Experts of a small language model: a shared expert of 128 neurons, a variant of SOAP for the experts.
Below are experts of layer 8 (counted from 0) of a mixture-of-experts language model. Rows are named router (the router's row for the expert), gate (a neuron's input weights, with its number), up (a neuron's input weights, with its number) and show model dimensions 0-127. Each number is 128 + 24 x the weight over its row's rms, rounded and kept within 0 to 255.
Before each expert's rows: "gets" lists some tokens that make up at least twice as much of what it gets as of all text; "comes after" lists some tokens at least twice as common just before its tokens as in all text. This comes from a sample of Wikipedia text that the model never trained on. Tokens count by the router's weight.

# expert 76
gets: "\n", "\n\n", "| ", "\"", "=", " son"
comes after: " |", ")", " |  |", "==", ".", " |  |  |"
router [149 157 124 100 120 116 163 124 123 169 141  98 102 139 132 142 108 156 129 115  87  95 140 116 150 154 165 149 168  86 100 100 112  92 132 129 112 129  95 168 160 154 100  79 169  88 129 139 184 137 149 153 119 158 119 166 145 133 119 145 117 129 135 104 141 137 155 177 106 104 167  98 122 150 105 121 105  92 178 147 110 155 118  99 137 123 165  97 124  89 128 119 117 129  84 128  99 144 141 109 110 115 150 102 145 114 144 113 159 155 130 158 126 122 122 115 118 172 129 120 114 122 138  98 160 159 127 133]
gate1 [143 172 118 119 105 123 108  90 115 154 118 170 126 100 153 104 133 200  91 119 147 168 125 110 127 137 114 140 131 125 118 102 138 126 113 111 157 129  83 138  92  90 119 129 136 153 138 165 157 136 116 132 139 152 151 106 125 138 200 172 114 148 163 103 121 127 181 139 112 136 119 110 151 157 144 161 130  94  74 110 130 137 131  90 129  89 125 153 143 132 118 164 111 110 128 168 138  87 143 122 115 176 158  78 160 123  99 128 130 141 157 118 120 123 118 134 120 143 149  96 117 117 130 134 148 129  90 129]
up1 [103 103 151 131 115 150 136 147 142 105 102 107 118 136 104 175 128  64 146 133  87  97 147 111 138 137  84 146 141 118 110 149 128 130 159 112 107 108 152 139 141 173 141 117 131  96 130 127 121  94  97  75  78 112 180 125 110 102 125 130 131 121 112 143 157 147 113 113 169 143 127 147 137 110 107  96 109 175 153 124 110 139 128 105 138 164 131 114  59 138 165 104 150 127 125  90 106 169 123 131 189  87 144 138 112 120 150 165 112 108 104  93 124 152 133 155 162 111 130 124 134 127 121 130 111 136 117 115]
gate2 [117  80 141 124 120 147 137 193 129  94 138 114 138  97  70 148  97 142 125 149 150 137 124 107 104  99 100  91 114 139 117 189 125 104 132 117 115 105 130 143 152  90 167 135 126 110 127  82 140 109 172 138 127 128  96 120  92 120 127 118  81 128 116 117 142 110 118 108 111 113 112 162 133 123 106  98 128 149 173 148 137 110 145 149 156 165 125 156  65 137 107 140 137 114 142 137 126 151 128 115 165 128 122 200 121 127 112 144  96  95 111 113 152 105 125 127 157  95 121 168 148 133 141  97 113 150 150 125]
up2 [144 114 131 129  91 107 151 179 133 129 137  88 139 123 122 157  99 123 114 116  96 146 154 113 108 139  96 151 138 112  68 145 119 103 181 135 103 113 120 156 137 116 112 101 157  95 119  95 145 104 154 146 148 132  90 152 114  88  99 143 137 129 137 121 151 167 171 146 122 116 131 127 184 103 118 102 109 127 187 142 129 127 101 113 147 112 152 103 129 104 176 137 162 159 130  90 115 127  95 102 146 112 161  85 142 131 135 135 172 126 128 132 120 133  80 132 124 155 161 137 131 141 161  98 155 158 134 100]
gate3 [141 178  98 130 165 140  95 176 109 128 128 159 110 101 117 123 127 133 145 140 161 122 132  98 121 122 148 134 113 146 132 138 173 139  81 134 137  70 129 114  98 148 148 153 174 164 138 121 141 127 169 129 133 120 158 111  89 153 148 128 140 107 122 118 103  68 116 109 144 129 104 111 105 155  88 123 153 131 135 116 151  77 147 105 112 120 102 153 138 128 106 125  99 124 135  97 124 125 175 108  98 158 102 148 168 140  80 122 145  96 148 144 146 117 146 142 182 108  74 111 125 116 122 149 134 154 144 103]
up3 [ 89 164 109 137 172  96 133 157 100 145  94 117 115 113 112 133 124 139 158 107 133  99 155 169 128 157 163 151 147 116 125 120  89 116 122 135 118  88 143 116 164 187 111 111 135 104 137  82 137 153 165 162 107 157 158  97 107 173 118 101 112 134  91 111 115 127 109 138 107 112 148 132  82 198  93  91 115 141 151 131  94 119 124  92 147 165 115 121 154 103 155 139 121 121  97 125  92 146 173 144 127 111 121 111 133 133 147 123 145 139 121 159 106 142 151 153 123 112 133 107 122 117 129 104 141 108 165 133]
gate4 [165 141 141 128 132 119 117 105 201 125 116 130 136 125 149 145 127  94 127  99 112 143 123 129 141 122 214 126 131 134  97  80 142 108 120  99 131 124 145 171 121 135 132 112 148 122 123 143 163 123 135 153 186 103 115 157 142 160 137 187  92 111 123 115 106 146 132 138 109 110 127 105 166 128 153 136 153 124 135 147 128 169 129 160 181 117 107 136 134 121 144 128 118 109 133 137 141 112 115 148 165 138 128 137 201 134 124  99 113 163 123 107 160 109 156 109 131 150 107  79 138 136 113 135 130 119 179 166]
up4 [132 178 167 125 151  87 154 160 178 144  87 118 118 120 150 188 125 107 157 126 110 130 183  89 118 124 187 135 139 125  81 129 105 146 129 146  99 100 160 152  98 129 126 116 135 121 123 106 169 132 152 162 133 103  96 110 131 124 143 157 105 123  66 116 127 115 121 138 146 112 142 142 114  95 125 124 128 133 154 137 122 103 110 138 148 145 133 166 108  97 144 122  96 135 136 119 103 137 168 134 168 143  93 133 162 106 129 117 131 157 118 112 182 112 143 109 127 133 119 118 136 118 131 163 131  94 154 181]
gate5 [142  83 113 145  80 178 170 130 119 144 138 122  70 140  97 116 134 170 105 170 128 113 135  98 125 126 111 160 134 137 110 160 129 145 127 137  92  82 134 134 117  68 135 129 131 113 136  92  99 116  86 108  97 119 149 127  88  68 152 101 163 125 137 138 152 117 130 131 132 138 119 161 122 144 184 105 127 127 143 117 113 108 111 110 149 132 147 136  85 113 146 104 124 127 120  97  93 181 131 124 137 137 159 135 118 105  69 157 171 118 122 141 135 132 112 113 147 130 147 115 118 135 174 131 132 123 105 113]
up5 [168 138 140 119  84 177 164 140 134 125 158 106 133 127 150 144 104 134 112 183 107 123 135 110 123 123 146  93 141 136  94 116 109  78 153 139 122 124 140 176 110 120 124 108 112 128 125 141 134 111 174 136 165 146  94 186 130  92 127 117  86 124 147 115 152 128  92 144 101 105 140 160 138 148 174  96 125 116 143 147  92 157 119 139 126  75 150 156 143  87 136 123 125 156 133 140 115 156 147  83 144 126 125  77 149 151 148 112 152 150 145 136 141 124 107 127  94 161 168 118 145 148 110 109 134 131 173 152]